python train.py --init_std_router=0.0251 --tie_word_embeddings=true --max_steps=8881
Below are experts of layer 4 (counted from 0) of a mixture-of-experts language model. Rows are named router (the router's row for the expert), gate (a neuron's input weights, with its number), up (a neuron's input weights, with its number), down (a neuron's output weights, with its number) and show model dimensions 384-511. Each number is 128 + 24 x the weight over its row's rms, rounded and kept within 0 to 255. Numbers have three digits each.
Before each expert's rows: "comes before" lists some tokens at least twice as common just after its tokens as in all text; "gets" lists some tokens that make up at least twice as much of what it gets as of all text. This comes from a sample of Wikipedia text that the model never trained on. Tokens count by the router's weight.

# expert 7
comes before: "\n", " The", "1", "0", "2", "5"
gets: ".", "-", " \"", "–", " (", "/"
router:137128126151159152130139120103130158144124158112153137130111089158154183105127106150152150117111097054169173093163140152150142080088124162111147165157145098118165161142112112120116128105103125129082168130127102119116119107130103099128133148139156127137123075113118186130112135152151114146147126138108111094141100080126131130179115121137145129124136130141135130122134133146156182130122
gate0:114125087113134117118087143112061155070140154129096107119112146101117117121139118101122140171172118111133123158150161161163130134105125083118121159159121127098177073142131131136089154141136137131130162149171122149143086099098136148111134138178138155115168084126142147142127114089146139157112130095103104138110170085139110128118096086111106118137091132118103134114133145141108119123108
up0:066117099110140201109116120089154111123114157134103140141164160132141103148127111092147170135114105116118136123137132155155117143138146151111128148119150126124102113131108100141088141108129132104067109119118152118129090162167103172096127127114158130107124146139127109120147147110166126138145164142158095122106168102140124151088081131171103112119095100121129099112133096097099119107135
down0:167080109129123125210085140139123157109118120120157162109133115159145115103120130158135151149102131107126139152143137122128135085165109114119122111148117119168114117131113210117153173176161135163148147152130147159161138141151129100126157167120084128154133091099216128128092172138100102120103097088179095118169114151123108138121098153105114139171138120149152162103146106142112129131116
gate1:125106156138128170090136073130129146122148111153126135125135121113149136129123150148106179152130151158131132095120108133092073155124100147091152107108103167135154107131128152102112101150112124121173174115136139092128066117159116156132121103111115136112146112152126149121145130094080134157106123122128147115089149143139119100101123135091142100109153162125133168139108156172154100122141
up1:100154143132124149119157150130146190163159075074139161107102128116143139120120102114135114153084144134091116113105104133106120122165126159117117141126180122143116132152132107079128119128096155107128147156148150147107074137123108183121138121165109105072096118159115187138119162069122107146109182145140124126105151138203146129099143128108152169149096185178158171145152137162144118128113
down1:129086116116161119122196119102142136129128159136110142146138141117164103124173137162173119115164120134145071122184136113092107088099100116128103115084134137156181117146099136154181107106109143085149096123110140126122160136095139135155171144134113109130144131107106123153142123149153083120124118122200127150152158083118144136138122136171231123116126058173112149143136131133101088138157

# expert 12
comes before: "-", "\n", "|", "==", "The", "In"
gets: "\n", "==", " New", " ==", "===", " ==="
router:129113092157082134148104189152168076137123131162097134111145094113115169125137081132131121115133151116114101115151111126117108169145128137130118139174127131125122150105121167145170123114115093161120149089152161113116148111102091113139162151146138129128117102140107114127079093070119119125133131117137138130083148152092151051115144127127128112104078163132174141099130103077100145168112
gate1:171130108121113132130144143110140108159147124124112146094075105119131096140108130136104131124069150136169122102114152103144130131135100158130115156172130183129111142140140170129116128113126158155110144111141137116142136130136101179118167106158158158163113122124148077099136148145089122126194160134099107151075129126125121098134136133135109136097110104113132089074138132133135133100137
up1:180131135151135126082125148136123131112101098056113104138130121111089143153155129164148134084124094133155120120100118155127136127127149080125130147148123102131155126149093123130138112136116146100098138137112145116059136093162133153097104159137078100073135174118103145180110127133122163132126098133161125132129142119131114153160125130143118104146155081140110157110109102131100099138104
down1:145116132149109094137124139121094120135116139114127150136112107151122143104111095139136109110124132115114172124112136126154096150159118119160077120148135155162122128116088096134157089130145114184156153148156110106156119094156145135091129120153146130123113136115137115159133121116113120098144127160134122096093096144123170124074168110112089176138127156143156117154159097164119120120133
gate2:117129151160088135109121126106173142151092145146142158113169127142123166158196121159129107133069111115114133134147150087146132139130097129136153117122163140121190121187150141158145116155142149119128144081140088126117147149119110091121095136104167106104099117130169112149112156090125121082131120107124143153098133093153146115170126108149118120114168101133146115134128143144112143133157
up2:085145114134101069162116096179160133087101150145131136105146127077133139144058139161131149111089138153130142163094108101108143150105103125097148152122118089110125157152126098130162160151140119097107117117128104130130120118138107114113119111115118122105092087118116104149101131128164104120127097115103167163132152138143129150087141100131109134114122106124124136116123150112138150134132
down2:127118131141110133142135121122136116143059106130118149137107095120126121150102101149166127152154139174099106127128121099119150114157111111102124129092134137107135119133086136148140096129143124141143148123133123115081127093151132130131116156090167128060139120109146116130105112124110089122116108114136158135105163138065144152119168114149128177088141117096116153135100129136112106109138

# expert 5
comes before: " |", " of", " States", "'s", " century", "ian"
gets: " ", "th", "or", "am", " 0", " United"
router:115104101105161150138119111120097138129103139136141112172130108153118119112074146118141107141101139102102157129117120152138125170139152142138126145103123106113158110118137097145096131103090090161168091160112174135144163111159160133155111090127091158154132150131166130122174188150146103085142128176118124126113136117173122142109106125104122109113097136151157120113194099151164141119141
gate0:162120080107116178100160115107160132119118139120115146103168077097083118117143161116074145052093106155136114128101151163126151130131114124145151115124124107182152125108165107168131096131133129132141150133151158144153126149175118111106150189160104116142153115159120154144158108122177164126096136131094120117141135105107143105102150102160143093134069128134148177120103146146122165117144
up0:133113077134151148117167146113122122130134150108102148130174107116123116146146116123100115112121126133154107119097142120096131154134151173129161096098146120125104085106109148122104127111119180135156112116148150100123140133122151132090162178144151183093116136119130137158183123141137119114111133163124087176096130083123141125091111137159084074156116133118168140091123125139099132084143
down0:117089094070088121124123093125101145134151121139142106139103095146101143088106163127130092100127181077135115134119122139096188111137072135120132164129109143111130128147128127130120124114135140149104155092162147121144171146135151148151107135124152089130175146142147115142109083146127132148111129147101112135119120090155118117113143062130146123103095119129179161163099117148119114125155
gate1:100112117114109105122110129108109166155132178129083150123130128126135103121163149059140133193105133134126089112128162166137135121121101135101133125133158112089126144117147091094101072152124097116100085119118116136132087125133102082154116097134099158100078143160204108187166131153128163109090123109073166106110129143133182142139153140116147123113148142137139161125148135120075141121140
up1:084147093125094091120157134096133118109136128167142123093124089104154157138132136101131128175135182087112083131105133147108114145163116149090132133137122151135125156147176138188158090124113126139136125117106100108113123157094155095123138153148109153140087146151148128127124119116120086117155117133119122076109112121160159088140111172137140121150138170130167124097089167132105126110133
down1:130123086087085089103087113136128105161162175159100127143105116142118118166138153114134123151110148124155097134113180057128113159136077130117139118102123184122144162082111116086123112132137103158133131142130138131117163120144109102149109098106079124120122141137169129145153084115184178136113094140112176110152157151117081151098122083104109165136124139172119154138081131126146120118101

# expert 3
comes before: " |", " 0", ":", " 1", " 2", "0"
gets: " |", "-", "–", ";", " (", " 1"
router:107086095144098111100116133145142147153143126113119125139138161136140126125131161146141125148160126134163108136131126152144129166146139188080132130104147166126071201099145147122187120157155105111107146115119088154206115119154146122131141141106137110141116136155140112154103178162113125131092120083144126134119090115105072137170132140134127120124114100134095119093147195139100136145134
gate0:132145107138150103120151156161157149112156130150145156145166099118128109177120145172126095093133122140105118117165142126088163141117174137131103123172120139116105123132153167114097097099119107103121160158141171151137110124128134152133136110135089130121179130149070170133135160126173146157098140138112109105132116088114130143151152115161093135155173163118121139189088128101130143146128
up0:117110121132122136113136142136140098162130146097142166130164126131142118126130176123111096107140178123126094161143108141147141189141137141137137107095094105112186112108168138134120114137107112098129113113138159132094107130144159157144081118134108116138170114113092121178158127056112106106111093131135116139110135138119138122131134127144127156091135125149160103137122155132130090138128
down0:108156146129147159134093142154155158078100114088085129074105164190173114118147127136141154084114099121100100112151088137155131080116145091080093154103120103177065118118135135117104138131125118079141096101135156136090104124123082110119133085113176149108127148138121119119145132085120117101098130134080136130135143154169206187136114114135073133109138101156089128131122167144145163122139
gate1:090133102132190123106078088076130133109143132083177102132157166132181108131111088142083076120103144089125098136168111116138137172164099147117147154123129093106113145156130145115148111149167137111117129110107121121130112138134113138126080106147119170100119154120131164151145104141137138130156137143115138106134112130131123124153104113152149119157148089120135139097107104138120159111154
up1:092143130196123115109120125136098134132139118164125118124122114135160151163103116105166129098063103106118111099093123164135113120139142099176117124151154087154107130104154117115148126143103147106135102103081136132166167137118141147136138116098096071133108090133131130128135120101151140120172153124133142152135154097097128136136093114102128153066138120147147132158088130095112080087140
down1:190130129137146133129174097095116130119124124105143177103114163144125112127158110117124119162145148153152128127156119196158150132156142146085116119150124091122149121123115117141107117142126174099161137173161132143098124118132165119129145161097150209079151187125152127138150178091103114122129094161117123093114129101096107147117139123120119112139113161124132144119116126133140155142173

# expert 2
comes before: " the", " a", " January", " September", " November", " December"
gets: " on", " by", " from", " in", " was", " as"
router:164131187121146152154119105136148134154096102143132117102137146140151116145124122126103161123144118118130151084092112103125095085136138103130126132132158133129147124117127125092118122103105116114123145142134117095122123147112134100126126110151155125091127122139103121178116120119124126124140157099128155117132110121136151118095148163116125112142154136157130158147129135154138109122140
gate1:128122100151118138114179113090159130161138151115151095171113116107122131118143168154119113140130125122171151132100185086168107186160147095136141124134124131130126135182154120121136113112085132129138146107090160160151148114123135138137133104141100074149135143145114094089103175079129174140130126099098097101127138142081122115113159118068159137085090155103120140125136140124098139106131
up1:124156114124136113125156139097109141118128175126127123091128160117162179152140155138150097181136102191165168141093103138101132121109149144126112154166120163143130126131125117117156095073134110098132096060123095129126164123130110161086147147116138125110103154154137145119123128103127133113114189118086126114090093130111089145121121123140144139144156152141116064091107150122117117108119
down1:133134089084085134157158104166098173155141161148106124132146105157126182134121151105105165115087114099117124127153144169103166065164138128137116148119114169159121125085129136136167097105096114093107126114138109128100161109105105154077134119107115169108161112145146111073134126100141141159092122155134129134110110112139160106088125113109135165172107144126112145109117124134142090102146
gate2:088160140136158141137142153108148129110154128124137121110087169085132167095136110120151158121113122120094120129154129158137100122124112113132147125139113136141122143092083176097169129070103135137150133135132125099127142141134127139135181148103108085162174102149128089124146061140134172136153140155096122130105134149127129124147091145086104095096124118148098138152152120155154116115115
up2:142142116158122112107166145149128102123097107141093134141160119117146126123127149155121101140139125123107097135139134125106159116146148133114156132091123163127114186170101105073119143146142136141132137112141107127115128131116098126143043111150160140126069167137115116120153132129076128128120162133108141096133117133151061157107133135120151098161088148130131158140154099155133085146112
down2:089126081106115131125083138149135161110116121141126169096127129099115151122165099140150136145143167118154115088099147124122085098146139117114160097110180153116141108083115134143113157119124105143100150144080149120163140141130165129138137138134131129070133157142135111136091117139154152113110118072116160141135148148130085134094105123113075120114110149175126127137140112148105117151123

# expert 6
comes before: " the", " to", " a", " in", " by", " that"
gets: " in", " of", " for", "ed", " with", "ing"
router:152130163091154141147144145111097135117147131083132114145143133109116133117138117100120103129093095166109127120154144130130162102095124100154146102080118117136139143146128113157133131144143166161162136149157108086120123118091091128137071166128132106138186124097113101109150113143134150116155089132155137104111134132146158129125105141132152156150177103110118110135159122073092125143095
gate1:096139137089161177091133196120121128079138117126112102079165175129143118123134136163110141136125127100149142116155113132149094124132099134109123129117105133105089183138071144144123128132124142127117111131104153142111114138134151084143156114147141160112140170151147153114131107128136152119105112105142178140134132101127136123118107141107133155142149159109167161141179133143164146151096
up1:171123096174084097136160106080124155190127132163075109134134110125123171137150118097100129111190114126109130125104140155095105124124156136148127068172145077093126116110157115165109149103136116120162134128153154128123142122086112111163132138106079120158130129120131100124098123095151137080144094133143095058096093095126141067104129140104085122109132093165108113164128120142130148127105
down1:153120132147144129109094116145155153170096122102070172145174116096143122096136148117124115123143142112144148143134124112119182106087120126111129160119174122163122140172151146117209061154103095130147120113089092178155156131108111126122119145104112093119108117120126103153105107133155150106071107103151116114113127138105124144151106140166163107138118149106088106111087099125097107126166
gate2:131133146125142099165169150128128156108125114195133175117120132165150091134159121138150111173111098183134138079104171107120146146137107146142103144104123114168181131149172081179144154137132140150110160138143142126113132125125108174103116127130153119115108173123130086178120084148118150123149139119126107136144115126146095148129119124122122131111091138131139110102156105137165114116121
up2:105142113126098138161121099092096137123100152102131116122116163127097125132118156176144141101156093142127121124155154107134095143143121127108139138169153111102166162136138098141118122112112061146108126134137110165129139159113143120106116110165138114176133128074088107174119099096147127143123149111174107119144114128123141110118152137094114132114137183132120121131135068133145081137124
down2:110130144152117123155121092087146148153144104127118135133138125138129106122109183176110118159096119146133144087109157117117106143125136127113135151143126135109182095102162107094091136120131139115104105156130129126121102136102138149103141142121102082106113148122137170169130128110157121125112156134160113154122147106143167140078150123141186152096131166135198136139118120137098143145151